config.yaml
n_layer: 9
d_model: 96
n_experts: 256
experts_per_token: 8
d_expert: 32
d_shared_expert: 0
activation: "squared_leaky_relu"
moe_layers: [1, 2, 3, 4, 5, 6, 7, 8]
router_score: "sigmoid"
normalize_top_k: true
routed_scale: 1.0
balance_loss: 0.0136
balance_bias: false
router_logit_norm: 1.5
init_std_router: 0.0325
lr_router: 0.000718
vocab_size: 14776
norm: "rmsnorm"
norm_eps: 1e-06
tie_embeddings: false
optimizer: "soap_variant"
lr: 0.00479
beta1: 0.95
beta2: 0.99
batch_tokens: [65536, 131072, 196608]
seq_len: 512
train_tokens: 665000000
steps: 5103
dataset: "wikipedia_en"
Below are experts of layer 3 (counted from 0) of a mixture-of-experts language model. Rows are named router (the router's row for the expert), up (a neuron's input weights, with its number) and show model dimensions 0-95. Each number is 128 + 24 x the weight over its row's rms, rounded and kept within 0 to 255. Numbers have three digits each.
Before each expert's rows: "comes after" lists some tokens at least twice as common just before its tokens as in all text. This comes from a sample of Wikipedia text that the model never trained on. Tokens count by the router's weight.

# expert 132
comes after: " the", "'s", "-", "|", ":", " on"
router:140137158106136150119117114124132106124104129095144149121140119126163096109159158134132136115125162113088082104142137114135128149155120130163121094145129135136114144085087153087119135138118153129118117158074122125085138126083158135152118150150088124074125182102150104094183100136149095102
up1:109132159145155140145110128146152130137101129098135152096086160167134097138170164102151105132165147098120150116103112172108140116126140165133126095125163102149125131141094078105122080165140130119147085156096129137112134121139127089086146187117145143119128141119121106116138136127182122092
up2:133132184113143175101144104162128151125065162121114115131083120117186103169147149142126116119133124098117120157112113109099118111130132119109128142097142169144128095138147166152171116139118150149130146124127120114138141103103141183124154135134111132120097129067121143067138133099145115148
up3:172113158109177149120146153167132154118143175105151164122135120109104113119074130139116102141164137118112109114141135154095135093126152138153157133109139104136144092119108103079115161141115153112132178101089141145109136113133171116145152151093155138114112097124131111092148176094106131108
up4:106142121128129111146145105148155181134144130123132094140095124124144160125089146088110084059152084105109163128153129117074154157162106113133148162130131140173140114134114123172133134098148120144063124127143146107117109141115143092118116167134127154114130133167152139159145131130123094118
up5:133104098143128144098138104153118127150186151145118138144110130135119134159115130171122161123144123119103175163117078129131143138156175151136075099132085138132123124104176098131127119134152165150153147108108106137114106101134151119070104130080141104148105112131139159123152086131114098094

# expert 169
comes after: "\n", " |\n", ")\n", ".\n", ";\n", ")"
router:133100129104130131121122125089126104134112124134111112108139080128142109095154106114137133127145162120122106140153144099151156126164063157147138110143070130084110127118132163084126130096118129109113152164131149156115160098085120121115132091174121124102120143141117133164161122157107068175
up2:138142123125124093133118155098154139129134110145137150088111110124107116081136122145133138182094088124125158110138124132109147130159102095112146102132130157170131122162117099130163141134105138100167155056149147141150165107135121135129162134115085107114115113122130138130186117160095126063
up3:107142166136126106128117103170151160130111105122131103141118136111049133086117094189119148132120149103138138102173123088135159123102116145140099090112150143140133143093117100131146156104102124134137137156072138119110109113110174142118128107167170142106150097124133110104120140158141099141
up4:147117118100115089063164148146089122150114132169135149107103139101121142118125096147172133091158126133151123100159115110125126137102132171103109114114113122200087149123127108109162111114128144110134141095128154105114156111172157112114142112082122129144150114146119094163136116162114118167
up5:112130173149109100151116095119150149092165140144106120152123128114130096128138151165188115183165132139134122137111144093122107153133104111183122104125149131099115110117132145143104090123103125115148180143134133123163155093098104094084164185102139156131112129120137145128131124144134167123
up6:115090145114164114101105139147129154131146176147130082098124124139108119146120112142122152104169146119169124147132112184132188151143149153156161140046069149137135167128107144125136114145148124122120165134141112125109138132083147140131178116116135096158124142117131148137122115134137118151

# expert 6
comes after: " ", "–", " (", "0", "′", "2"
router:123125149122081115139114110104103126137117154144171155121166075134149108097134173106133138164161175126085117109111129175145119118148112094145140159124107165110115161149129128110116126124133111105067097131142115172114115095140153122151098088102088120095095137131128133152171122118129140135
up0:127116080160115142139130147120123101132090144119137132146140143168111139141138154153122153069178136144139183136123132135082107089121181139147106158129151109129094118158103149109111127163174101145152155101124121161174079108142102110143158154133132156113132106127168132117134135152137148138
up1:130149145135114128149151119116107164173147118135193127121106128134151114107147138138113104193143153123149096123082128119076093140113150124133151112096126149127114104170159082113119112111126161133092103126138103121071118145165164104137153111094113106103150104140147090145148111135144147108
up2:114119136128124171145124116130154147161135164124132147138094112119124120119167153109109121141093142108116120137064122139107130130075143160143106163105151113147119137153104121081103113154117128110112161158130102172097110124109166075149127152122099109116201085141152160121104115116139123152
up3:129147142117113124139098096131114194170123135167160132149094106108120088151137139120143108098165139124119138136128117116141119104116116160133153175118113096087151104137130088174108104126138127115104090176167120147137147095158146138202112100109152151132136108128112098144121145113154109114
up4:161097154162164116102139137142099132118106111127134095136099124195143113125128166075138121105131088114143132109112107084142128146105152137119099124116167108148100120140140131114124136145158154138114088134146139117088090186145090091083094087149130123134121074138119130133161140123129136140

# expert 39
comes after: " |", "|", ";", " /", " October", " November"
router:123095112143133118151106158116139109116179107138113168116142085117154148133098101185094126108136094132127186093137102114118091137109167138144129136151121097156110090095148145089131162122127122156132114113157116131163145127145115193147094110138151111106089098111135128143147148151110120150
up0:131121121148152148171157125107156148109119149131091149096113110104140110108108094106111119131135162113124141116121127110071094139099173095153125138076123085123129098108129125130156103163089120131116119090130140109069144129156140134140087148133160095088162134127118124156133133074131150169
up1:151130119154136114168146119156115113117122131094093100132147122135098141165144142088085140146170106140137158130116108121110079135062159125141133118129127124200094106147150110116143134117144120131175135127120176158135130159165166147096123138115130102107093140129150140080152131091120112128
up2:121101125109148110140194151126145112106125139152172129155137136132178143148145136176154124117128119089100146159127119184112098160125106103136087141149145123157138096117153143143156134131192152162104135128146103077113168146143092145118144142120122095109125090123103148105112116117120157127
up3:146135150141188069073117108138177126113120132125162125123166139141144119147127088174147134133120092165157163100138131153093162086125134120096085153140131140105134122107113127117131156134139191142118120116157113116159100138164108139121126111127103160134126122106080142090137123141141123112
up4:120116187141133091186124161135093113099134125157173126151137156117121165159141100137122097093127167112117135151144093135159116072098143102125114128114161116142153129130135114130073147106116105150095139150132128121144147152088128155132159138159172115113085131141139137088141132121107096137

# expert 186
comes after: ",", " and", " well", "),", ")", "\""
router:136101132151148105149083149117105096108130075121098089158176095093073117124145120126140166108117153089165101159142111121138135169172126098127136093154173118158149129139138163134131118151132109129123109117153109124119120120143134115118115105119123136119156149140086162161098087115142088145
up0:144088140117178119126129126121133135122119134121138096102155161122092118121076089135144147100143147097126147114123105124140125166117096106083112114085104133130193112130146138145128153142089103092111111103107141129168115122128170093132118110122116161134104099077138127130135124093163181167
up1:132106125139154098100147164129146135140103145135113126123136120137130123073160139129112144085102091109147123129121122100101142092080129128130114162127178139170144125122146100135136073121134143118116134099115141155186096055129149120138168103101117151151117126178120158110143164137142097120
up2:098120104162146131161121100122150114146119061134140143136155158113100122158136132151121115095112143138105135097089127187116139140163129144126125109112154116161119151139133089132118121174131135145115116135113106124140131128134167100110095093117119159189132065146119136162106079119156127171
up3:124149142174111076088125118139128154114146103129083130128138133130161112156115099171132083147106123128103123119117117102098111131103109118153135153150146130110103111118173091079143127137125082086129103109164137128151119107139149117146134177120157159143151099105144123145142124090117070169
up4:113126094166101146133163131141103134149061153124137154099167177128123120102092106159099091117125134105112114108135164181122096141134103157117175161147085118140126115131155142144122087144134156114142111104123102123127140110130131119081140118104143143135085103106090089093130134133144142147

# expert 156
comes after: " |\n", "\n", ")\n", ".\n", "\n\n", "==\n"
router:134150089140115098127158150126092078153106134135120129144167122167109123135134066110131082151164150130130141115164155114126123135148109122154157108163118083141156155136156121078120148116096151134098153139140152139141163137088130097163097105132098156109106157149120145147103158152104113152
up1:091131151153094188196116160177124133107141129135182142129111143127129139120161112136128133142157102083142157128172144129137112130131126121093140146119115163172186152146086114121125128112118152123126126146114170152132161141130101103107128160127162115086112127146119100109160130135109111103
up2:119119112095125125094175135138113150136088182170178168126118101159146109106100107144116142134162110116190150137108141110141108141104162119154136148115129128161120162142135120137098097133141118120142127058160133124138137140120100106110076108113126173118133110118094089109139134151124101117
up3:128119095124142168110143120110108123102099160139163152137100128156126142161120117123139072117156117187088191095124156172095124140164164138130134131143124124132113154121167101104149123110139115111146124148133106126155128099133099073123145142119170151148104106127162116174096126141118101117
up4:143166150121158137128156112126139158159115146145120133131173116172091174141175126127145075132099119133115141110077115133104137105108132168178092100106139115120119157137138145141102148102157145136135129152116099085148172135136132123072150076109129143156144143154118145133114123101132101156
up5:160166135126141112125108100118141137104113133126112124088122135109135088111138116128080114137115158142182119124143100136148141088114143093154147162128105157138096157102073086089147159143137158139107138155123122148124141147134121134117127112079186153131202134117147107108126097117134158106

# expert 35
comes after: " was", " to", " were", " is", " be", " and"
router:142077119118120118157138156158110167164073128094099155169118115082158151147135080134107135110125187133128117140102174136110123114137120142151118126125139111101153135099124132154143149130150117150155116119096136146113113140086099132130101119147098173118125141167149145174156171112143141102
up0:133106122111122132127185136114166128152161172133120135132096115094080140161122156159088114139161131106109158166157100123107098121133108151119107115093141095128117121187083123099134149094177115137136123150158144147117173109129133117138133162134150117094146130122111125122137161112173168106
up1:153106134156142170153109132163167145133134144104145096126145128132140145093145097149122113112137175129151144121139142168111159131166129098122083101106147135138156149122138126161141082154127136121161081170133151114128089119091176129151093134145144140089148095157115113196120125126137148118
up2:154113140138111144126135181136119197169086135131112134136142096128132153103163147139146157134122188139147147090094157093136107148127122132130126137138185102097143171140113070148126103119132148118138153096097141107173100125137110095113101136104133151135129118165142125110113125128146156149
up3:149156084160092138137156114158156167146070122146133130130125144153110130108140131106130109101123125165110157154154140159101122095114134089160119107105187109168167081131118118131098152140151179085131149167169113132131136111160158162136111130108124151134118159130131147113137141126144106133
up4:118097176123096123143134140104067152128117137128143115128145114099085149143153125178110108128144140145110162146109173130103100125152110128142141145122121092115142155155103111165086147136134133140162153149103119118108138129119143133103129127109076107147196170130131125111101143088136191118

# expert 137
comes after: ",", " and", " well", "s", "),", "\""
router:110130149142131088134068154133097101121152091120108076164173107102142129109153136126147163127133171085160094130144101104136124181169111111121147125141153121145120138139147186135123146141130100109107120158127088119139106134133127120133124128138112125098159171115091152176108122105124108148
up0:088107119195088123110113146101090185070146163153115101139139127113124145154122112141140134112129140161131114135103128098120106139135169149121167131117150148197144127131118141107129118173150106119137138133154134120131132133147142096148122139161138104144163159135109117136127193125084112136
up1:070116153111088108171101133118105175090086113129155087155123146114119146150114121107144131125107101137151158147133132166110122146155144098111106143099142099115150168159135141111128166140122112121153185141162154119143140144122137173106124164119116131112169087105111125107149125086112108111
up2:124162144136158144141108148134117136095132135107115087111135145127103120064116114139127111086120121128138155119138117140134144153132133117156140137136130124174132137153131100142120141137111134111162122160169120155118094172131107141120155155184128203099135068112113108105178115123146099186
up3:104160209116160135126112165162159128098138144134084112127150129112118168139142143112136100137146129082097156138132118156142112113133115137134130151113136117180157116126111129131136152126143152096094160166065108144160130159145124101117110124119129121162135095099119127162104075128127142158
up4:149150179153141167180103144150101167127145163110112137129132132122122162107093111136123126171158135083146103104156130111106091107107128096092167137127140106101154138141132088082157137121119124144175155135131109135150138158149128120092120137116166129120191144114106102129153117157151121142

# expert 190
comes after: " ", " (", "–", "|", "aged", "1"
router:125136128154088113104100094138095113127133170110129122113159103119119107103161179093135116183149122142080155126137129161150182145128133094160128156145108103121112171127130132086132074155140084134129111147133123140137135105117125134141105093100128080084118125150122141134172134138110154147
up0:143094131145113113112147134132136134097163170125116118114123150105141132117130113163138124184162117117086160155130118150099146126094127123112127131101129092137116187143129126123155099149132089114128125144137126086125140136200152107130127124086123107091172124197100145128147123121141100181
up1:083147130154085107105130145132158105121122167146160123103102122103138119130082098130126100117155129121106156103114082133130109132132104117113128110133115146125121162115125114139112145156115135099163119110142153099180133132140179115142131123094175114120139178146135052088134149131142131068
up2:128113145123140151115115110184112168130102138156138155108097140096134112110139133089162160149136124098118141137131156126137158097070085126160128149136099108128148129069113096137147112155090115132141206104115088139116137141147142137134149114112147097108129117119134123149129158120175166103
up3:141170164143158115111132104107118112108092119169106160096157131058114106167131129112155099134160101165099131126157096101113142159088121098096119135133138109129084130122110100135139134156092129135127123129155151134160145177137157142117164112097116097109127084157131136139150153111132158135
up4:167150137123117119158108157136135150151105102136138164138121119135114116129090126164138063140135080092135169139122156098148114145154168144172131117107129121116152131148146140123133131113120094121106160100095143082137133105094119157131130170075157175133116122121123097152142157120071111144

# expert 245
comes after: ".\n\n", "\n", " |\n\n", "\n\n", "|", ")\n"
router:149088110114116124129138137096125092138122132140173127137119120128191124076101162095170093119125112095121076146156165136153128147144120077170126142177090171124078109127132162141119132102122106121114136138073145105123116106117128132136124124161108147126122122109109147102139115148091108131
up0:175164104124174162159132119145127136154145140174133104117164124147096117144105132134137126128169121128130117127135079106117135126133096100186118189104115128141156144120130120161097121128153131095106127126105123119120107105154130119071120132126103150148134061161155129116098107131176134159
up1:136101086096129139146154123179114169151088127171142111138127145134146149101125173153160137117146115059151126149133121117081150132124139133150114131108124086138129098159123090202123144108130147090158097097126127126135139130141131129084088125140114129134116133160152120095108123165119122140
up2:117102147115157144136108171097109122114156145105117094128113108160123147144116119166128160106137146091099172142125157181133147150164132127120159058073130164145141131135118112133131102159118161126148084146144158143160119084077161135155145122156122115146132117122134164107122118153129133114
up3:106133123121118131132125125179126129116167170169136142093120130076117161133123150144160101122155126126115122112153148139138134146136141168126061145146109143142141126160184127185162123131134099175083132138148157129121109199152145128133143129154155126158107136152135125117100122162127145100
up4:131105125153123149164163071148135141162155137103114082138138124169118101130174145110147122145098131151069147100124169140130162146130141091143116132109161139149115170135154130152145122134118161137137142173161143146128090128124114140120125143148148169168125141123105153111108130072093148095

# expert 106
comes after: " a", " of", " an", " and", "'s", " his"
router:123090108110114142096121086171094161156133130117118144152087174138136134175114080175112165175115133168143114107117124128109173137180121096118125126119134130149115131160139131133174131118135129147095129157110095108153116140163119146104154161100150162149108119131169112138104126117116106144
up0:139113119108126094118151135057141135140119093110122111152175159127109151148107097136168140146100128137160120132131111157150128131078132091168124134144153147143104135105155101134167143124165134128118129129158115118152185159119128140093143087095156127148133141049140152135129140100120147124
up1:102124094136080129150109097151118147150118125141107128101109149102133113112129084199132127119094133102140149118091116159078099103150104083121105115137147189104136154135147126125139129102111148138120115113127125125125138142147146141087126156135113151150089096082151119157099171096131085128
up2:135112123128150169119164100162100174113125139135157111123112122136116131150162075184091160175103121173139133085131110101097184130153153116134140121109120122156134108156148143156157113086130108128137101148090117140151128143170149126136159113129189147099109115128139117128120132108122104122
up3:090117116134168169093126131127113138091154117161105120120100138113107115157091132117138123156170119160112132145170105147109144170164129137120133152127120143171100138121136159133189101134133094131157085103158094114164147113116133134139146136153135157126107069155145144118085128104082126126
up4:160098141140106122079118138146124183118150146126114151111088146138116152125144121123082118113137127130138154157110127116141134108141129128119068146105125126126127140162112136131154117137118120152107093152150101092099089118124088129193115207119148132158115116127131133154101092184157105124

# expert 18
comes after: " was", " to", " is", " were", " be", " been"
router:112093136135099140170134145144095153158082125118098128153098134145162157140104071126129128087081174098134124153112132136102149127150092149141120126165089119099117138105125166110166187120137113138140109114101122150141083142122150124123123123149114141133122148105149139149116163168125164090
up0:089116131160152120121113133146127171134144132135111151106087162134096115132121069101148098140108137136130152140105152116151163115106092113127120185081126114119092121138104155122122141120104154155129111124129144128150161118139161130151156133170163104090086083092157126134113151142189124109
up1:116094143131122174139193134127119164131120100126136126121093117132147170132157087160144128143106104091103153133101128168115089139119088185115112091109125103121153128142130137131109160165147111166096120133141096110139122124166137151154125130138129162153163142143179086099140146132145114102
up2:135147168116163135142124166136087145113160121150108154092138173109168136119125096146133120138136154107129149178132126114100144130133140158113111098124130117114097102107075105145100124176085123129076087110124103105133115116115114152123126143119120103161168078144138159148102168149166137124
up3:113108165138082143153118103109112119145067115107095130139133109153106095119142108162152141144130117151128147123124112113110104086088161122115096112188104134152124116132102129160143163129164160150133135125147145150108151165156101137160121099114137175168155120167146111119094135126165141089
up4:105131157158116150146186110137127142111082120152141132142135171139119129119139085145135123118134153084096141177119088131144128150071096163128146139176088149144159171140116127123134108154159159101171117139129146157138148136128198154135125143119130134127104118142114100096114143115105138146

# expert 16
comes after: ".", ",", "°", "00", "10", ":"
router:160153103125137087146100101096114110132128123106144123128176084154157177121152107106124145087136166146102091139144135123135116138168087125154143102147138154081131113139083131114095147091164108140118085135100104127089129091115145159121097090135110149098117161125130116138148153115109119149
up1:098154146142138097102157184132088178125110143157131150126159126130104113131091089112119118107090144125092126149171102145160116133128137150123125145130167102139143177088107118150147088136083134112125170128181117144121116133112148111117130101155135122091141094121138167123081143111116145145
up2:124094115094119185132094086161134156138174133114105156107118130106140101127132117135156149133114119107125165096102085145134110131115095100111147136151098079124107116156106114094132134090040115127141114184100138144132143126144115129120144150103156111145120109080133137104108123120141125120
up3:088144153177156123131152106153109174125112163101092076125165127178112190145138127103080179118151167077125145115087129092126159120141135143111111120094135150143122119143103126110135133134103130138156094120146127130118127099167118140098094137134130114124130114120122122158089131111142137117
up4:124166124135114098161122125098145145079139181167167119104115129176137141171083131170101113129114127142126155130120128092117126122123108139089140130110107114121114095074125135152122110112144154069180130153109139099130101149158175118110110101156147147131121128156113162100118131133099112115
up5:173124134155137193112099133105078134150137173126139149143126151131145137145108110168087098129147157114110155086129132151160120133123168112164158115119085176147125118158154125141113147115140145176122105114147107135158164126141117141152135133133064144154164107124149110108104133115124154114

# expert 63
comes after: ".", " ", " the", " of", " to", "00"
router:136144112131140123137103114101131099141105115081127129100125104124193135117136140110095162143126169126111092124144185119145098109141144154157103116133132149127126129107088174083136094149139151137109130111072141139080124122065152141124112123129096115111117163100152109079159107125135114142
up1:159099107131144143131161128166134113127135138126132090141089136137168141152149166125138159085125163110133175086098182161143113133121130094119119140134101141112143120144118148173113075129126129122109156111103086116143108135090133092084166156122130138119149134126142104142128120145160160065
up2:106145168134096120107093142140133130115128103126161151110100107140120107160093161169110109131103094139154149108148134191124124144122108165100125113107122097146125116137110123117116130144133158105131151141138178104114159144177097143103163111164127163127052106125118105154119125154151168118
up3:130126144139133164119132137140124107116134151078066088060119140095129160106120095197106119142109161119138133141133131138124102064086145156137128110087130126161122107124154125108153127163129171126109149107087130127143116129118125146121101150113139120150097098089167123119126145121117112145
up4:089129127148136151117141160133148146143091127157129152128117121136134088123136135184124140128148157120185083121107146140126143087140142170126129140120119131128147126122142155104177117217111130138163133111148128154073115091139137101129134130131138135122140102091118148144137117134198159149
up5:160122103088166146142124149146152141134132149159105151112126144115137160097139171133149123139121130084125137163135150163115156158110152146110080109091141114120167092111106136150178175158113129145169121077118124134120161135094166128125168165135140134105100110148135112081098138117138139117

# expert 239
comes after: " the", " in", " to", " a", " of", " for"
router:152129108125126146126113115132137130157125104096107149194109119131135126144117125128124154135139097141085095136127121101119120178170052136147087135162091140137135126099132167139109161125117104087099106127121061128161159110137121118147113117121077110163083120122123123125130113119094150122
up0:126114131129130177117159111114152148140123124128103142146117081127120143125102150126148145125125101127126156115095117095112136126092090091117128156122111171181114085094112132157112183128138169131074113133151125154098129126117137184151155074126159072132140160152151119135159139115128127130
up1:095145163158103142130115144102152088132073122125120163083134140090153136121177115112101121161158140125148169127155129167097154112143148147135127127089162109101131125208142138108127071109125151099154123147124161145107139128096144135116151137157143137125117138144128141161141115152134103109
up2:143142150161133151153164129118117180133112088139104149156101154126107110145144085156109139146156154155100119116100118145110077145113077109150109123099122117109154117128148139119109140131159120109146097158110084096177156120145122105143154116115116124152108069125133108089114113087099155104
up3:117123137132129122097121164147107094134116126132128108106187100132128132127145112120100177161101164120121174131191139106137130141099182106103126138119100139119119094132113103088150107135155128170145178131088137150117154147115115121107141122174183124126143098115119175120165133153137128119
up4:120118105101109138106155186132169101135163095137102146117045114138138119157135121158114150108138121099154139150097141124160146093092147167134113117145087122160132118116097146145155106134104167148090100128117128092145148129156093145103153122098171125146091106146121111132126151114127131133

# expert 130
comes after: " |", ";", ":", "|", " /", "″N"
router:125100131099127118144113139119122118104122117116129159104109124131149155123092126195117157106101106156128136071126119103116104106114157160134166099166102112156111138094107168084117143120105125150163132179119099141141104108162118136159112119144143117121088088106131146147148187157131114158
up0:107091101149109145120153131135137143100131102117145122140120146117112117118125129146111087094114098127097139135152161114087101149099053152121118147134113112121114141085161143130169125130121153113125180171175073129127102124109126110098116105136072117141121126133143101120106104123104155072
up1:152098143131143142143143157099145152139119121092116134112126131105171127129126182137100142129177114102135133142131116139125181132147142123076173107126136156141093117157147108108121146141162123137088139125086101196128163140165105115114102169115156152134098118117120161119108114118156150077
up2:113118078147163125129089138129174090166143129135128091132131119133119113153113113132129105147122135117120130109092114089126097109132150150095120118132161140121076093069123138109181133100126134154098142126130118100197102115148156113162114162132163152146127080162135121146151127127168136128
up3:105095133144168129115122106120159157113129176147136134144125138133135118123144097156145146126206114174139122121125096159153144128104159134147178125141132150112126074149154099124082135151124128128094095155125102099105123142154112141155138141126120115139188141121157139107134156069094117112
up4:105107080114148081132132128114117177129085139143134172114160095139106124136145107123129122173096140141127146139146118146105123109092147131107143120114116156136148142125158151116109058088121081114074157124131144103171109153137100123126086138112144105134110125141149101132141139066138113141

# expert 148
comes after: "\n", " |\n", ")\n", ".\n", "\n\n", " in"
router:149185092115119161154112133096119099117117097106093121140155104178130104135105119112144108146158158144130130136166169091146124105170103120149151113160090087149100147111127134100123151128126138170097097142116176133141133109092112124176112100135094103100104140118120164150119132121102116125
up0:123158110150098116085121134144105172098110119134121116120138161149127120153162130129121166101123109089135169098094176081145202130118118122119104122144188153142140163179092166149130119081112110110126110113120128146143105113154111145157148135107163109127123120156149134118136146125138125148
up1:108140138124123151122170097117173132105100105142151113112105176144159133148105126157140107101140141130160159104152091081172138105128147119118140133123148134118137141178119127171124149144120149124113092140124162115106127155121136116187137121102100162165133061115118104120147109083102163128
up2:124147169122108133150134137155144150100136087099129134149141157109094103144101112150113105144147124175089134145168134101076127152125113118101135131136143086178127134124107143132189123146125169187152131143178179164144129145133126146150131121079154127146134107111117137131113125121132093100
up3:130140100142140179171125146138138129107131123116086136105162155081101126132076138142150115144173143139142163099116123105107114077127130152134121092127072093189088141126150121151152153164133129168139152148108148132187128150129129127148156136115134123151133116129131104108124127120138178126
up4:115126125147119116150132128126179134133136132165130189141087147118109107137123156162110124134146125135131139096143139107173163154116152147105123183147168140127118125128100103138180142122104123186138132122167175110106097089141164144138074131100148131157120090103125153141149131156144156129

# expert 164
comes after: " to", " was", " he", " and", " He", " also"
router:127082133091104117110136155139084142114076102090096116147122122096157127111112110122097151141155156166118115186110121169119119146125112147161144149153140120093120133087119122133106187140130115146166106125079155118126089143106135154127103161137077148114144123147128139145147123142143162108
up0:126077167088114178079151118122068146126125114151076155102176136100104121120126145151103155139162123155111147155127105123145115142118129125139138140102149152123151109092140099106128142133174107107134094117149124165115092119112142120113124098130072121106127082152160107129113113126112134141
up1:162143119149151125145108129125142157127144135110089135143142091175070158152134118112124158113117137081105149099132082149149136121119128109112133118118146174165115080107101098081158115143128115115106106119134106114116098123135089119147142113147147110153101140116141104150105147152179109194
up2:162150135152168151132109078174096136171119170155075149098171132151143136140100116138108107124131106121153159150149118159130139118115134173131097111123096088121123119117137152138149110102104132137130076116151116126089131124138137121129137098097098126154113140101083100125141124166158167156
up3:127121137048132115132104120112119168156089137113116112155153111117128087158096101147177085139171127118132160181106130146090103136063119131120148149103121110115111130137112113137104130110131120129130159102135153137094158122139120154166117132149144157157153145089135133136164153140117101108
up4:097095147137106139134163142146114178123095132130133101106116110100121131154132117126127109158147121147104133197164084152114131137122106179094119098119169114134109142101152135139130153156133116159144118097172120097144122182124138175114154150136114147125126085125117169119138124123189117149

# expert 111
comes after: " ", "–", "°", "′", "-", "10"
router:179159119174172098107107103119102105122132132165121125116133131164138178103136141094145110099171155146114075164142155082104140081145124125138092124117123150121115102126120131081090146116159085126108099124137153119113093143130157127108094116134087122113121135112112144106155130127111100127
up0:098111145129109128132156133147121122129091144172166123125105110144154143129130140107158068125157106125176134114110163092108087157104140141162114173104134088153140099134149126139129129113152115121101124124165149115173116170185127137159128104098084147157069131122112115123114137117137145147
up1:153110146158166123122172121166104128131107131169125112091097136130125187069102159135121110138180139127138100130128114130101149120048129142100143134086149111141130125167150123131142144134129102103115132116108111084135080123111134084124082142134114127146117110137139100153153137135146104117
up2:117152119140185148120118128157126151119166118165098094120164140118162155101169140122079092142153125137131131131096156126114142150121163090084136158151138075125151141132124150126131144119107133158129114122180117142153144150134175161118125148140125136123065093138124088158137145113119147162
up3:115132111165176179175121130076104117147104138151125133130131177135114168104171153114104094118125135112139171117084131155107079112147163135116092084110098138089138124148103132093147106143112091115107192099124123117123119152109120117143125147126104128113118101123119137150130111117132138110
up4:148139163173165111130144136143138157100131099124160142119097127088120105070132147112127104138140145120132110139118148158137138141070113129088093125096188101125100075136130158141133163133107125118097117081144148139113135127149144121118150118116152125144112139097141168143147174176121105093

# expert 147
comes after: ".", " ", "°", ",", "10", "00"
router:169153137152118077141098090096104099124123131104129102094175124162158168107168108134132149107140142156133098148131139120119130107123109134144127084109145155109154108144081105101102104111186120178139121129089106110104117114111155142122080111124111138144134127102129099128167144112103111155
up0:189146155145151145142120104141142143114086111137124146121183117122124196138153137157148127146120114138154130143116145163138145120100095068112115087101158128128158106134135078119118092118163146121116118113130145105134148144134161147059127117127137091129115131100091115114128144111168115114
up1:129142176142133117137108132129107148084137115122143094173103131146118111124114124165149100127117130140083123114107131135121081089108143201162134110111149163136120102133134180096132119117137061134162098167157170147085099122145134115139128144102151125112161129133150140114129111123153159134
up2:114110148150082118159152154089086178125135132130129139125103126108134110082118132154130159106135132179135133119102107129086108118092159119157127192124107126123116129150149139128117156130170115113100112082126100151099136120191115142159150146099146145134127165114125089160136091150124142146
up3:144085172148137095135109110156160129081119119127162155148108119127132135171121137140094153147153128116135125144132163134126156126153145085087134153122095118135137104133120112101134109123107177126126122130202115110123140124159157130137134131149137130120145118096085186109188105136165108088
up4:123159127098131160163151137133138169136152136131092129119130155130116139137126146122123112140099151079111126141135131143144125128154168115192132124144171116150164096137105064103104141162083138105124119185146151150141123142129143146086134127136130117134119150115088159148118130072109153180

# expert 61
comes after: " of", " the", " on", " (", " for", " is"
router:151147096104107116100105121111101093130120114098113157131161091136167115096143135089149130117122143134103085149165150117167125148154101116149117121164113141092103154109103161095106146108117112122116093134084116127097131098087120126141094101157085132087107184108142153142155104134119109124
up0:122114165086111179106126102164092148089137093136143125103101111095147102128090126159122138169137128104077149099149117135108112127106166093106125098100133111121159157125097118119121079109124161151119127137143112124108151135158142117105106117101125087128113133124134150121168106150172109074
up1:140123099128086142118124123118127119127125140159144113114112128094155114162112209121146080122161128132134153142114177122140106079083150113127117083140148163125102106097116085098158137139137129116175138158126091140139139096152193153121114135108132104121124125141107118125163147112163130122
up2:118131165105116145124124127178156159082114118106140103120146131124120164132114089118109120089125118166112147122109136146156127183134101119128154129126093091135155107129140154127110141140151128150150123111115138132102128156183087135114143128108150139109181119117106202110109161099165165093
up3:165119137170147136149124123113120183117125125138106154118166108128120107150166134101140123172161060130148145156121101149105138123108156168109111116137138119118133138136158106128134152151095085129152104126134145120115120125112120129088118093110147181127131099092121177082099142066131109135
up4:135108156115139149117137108154116149138147138130119123137110132115130144151174144097113130114185136096100166160153108091141152096097194154124075119116137110142161106109130119099111154093125102149144103125109112136150129138128144100090121163144145165163135167124130109096129101143176147079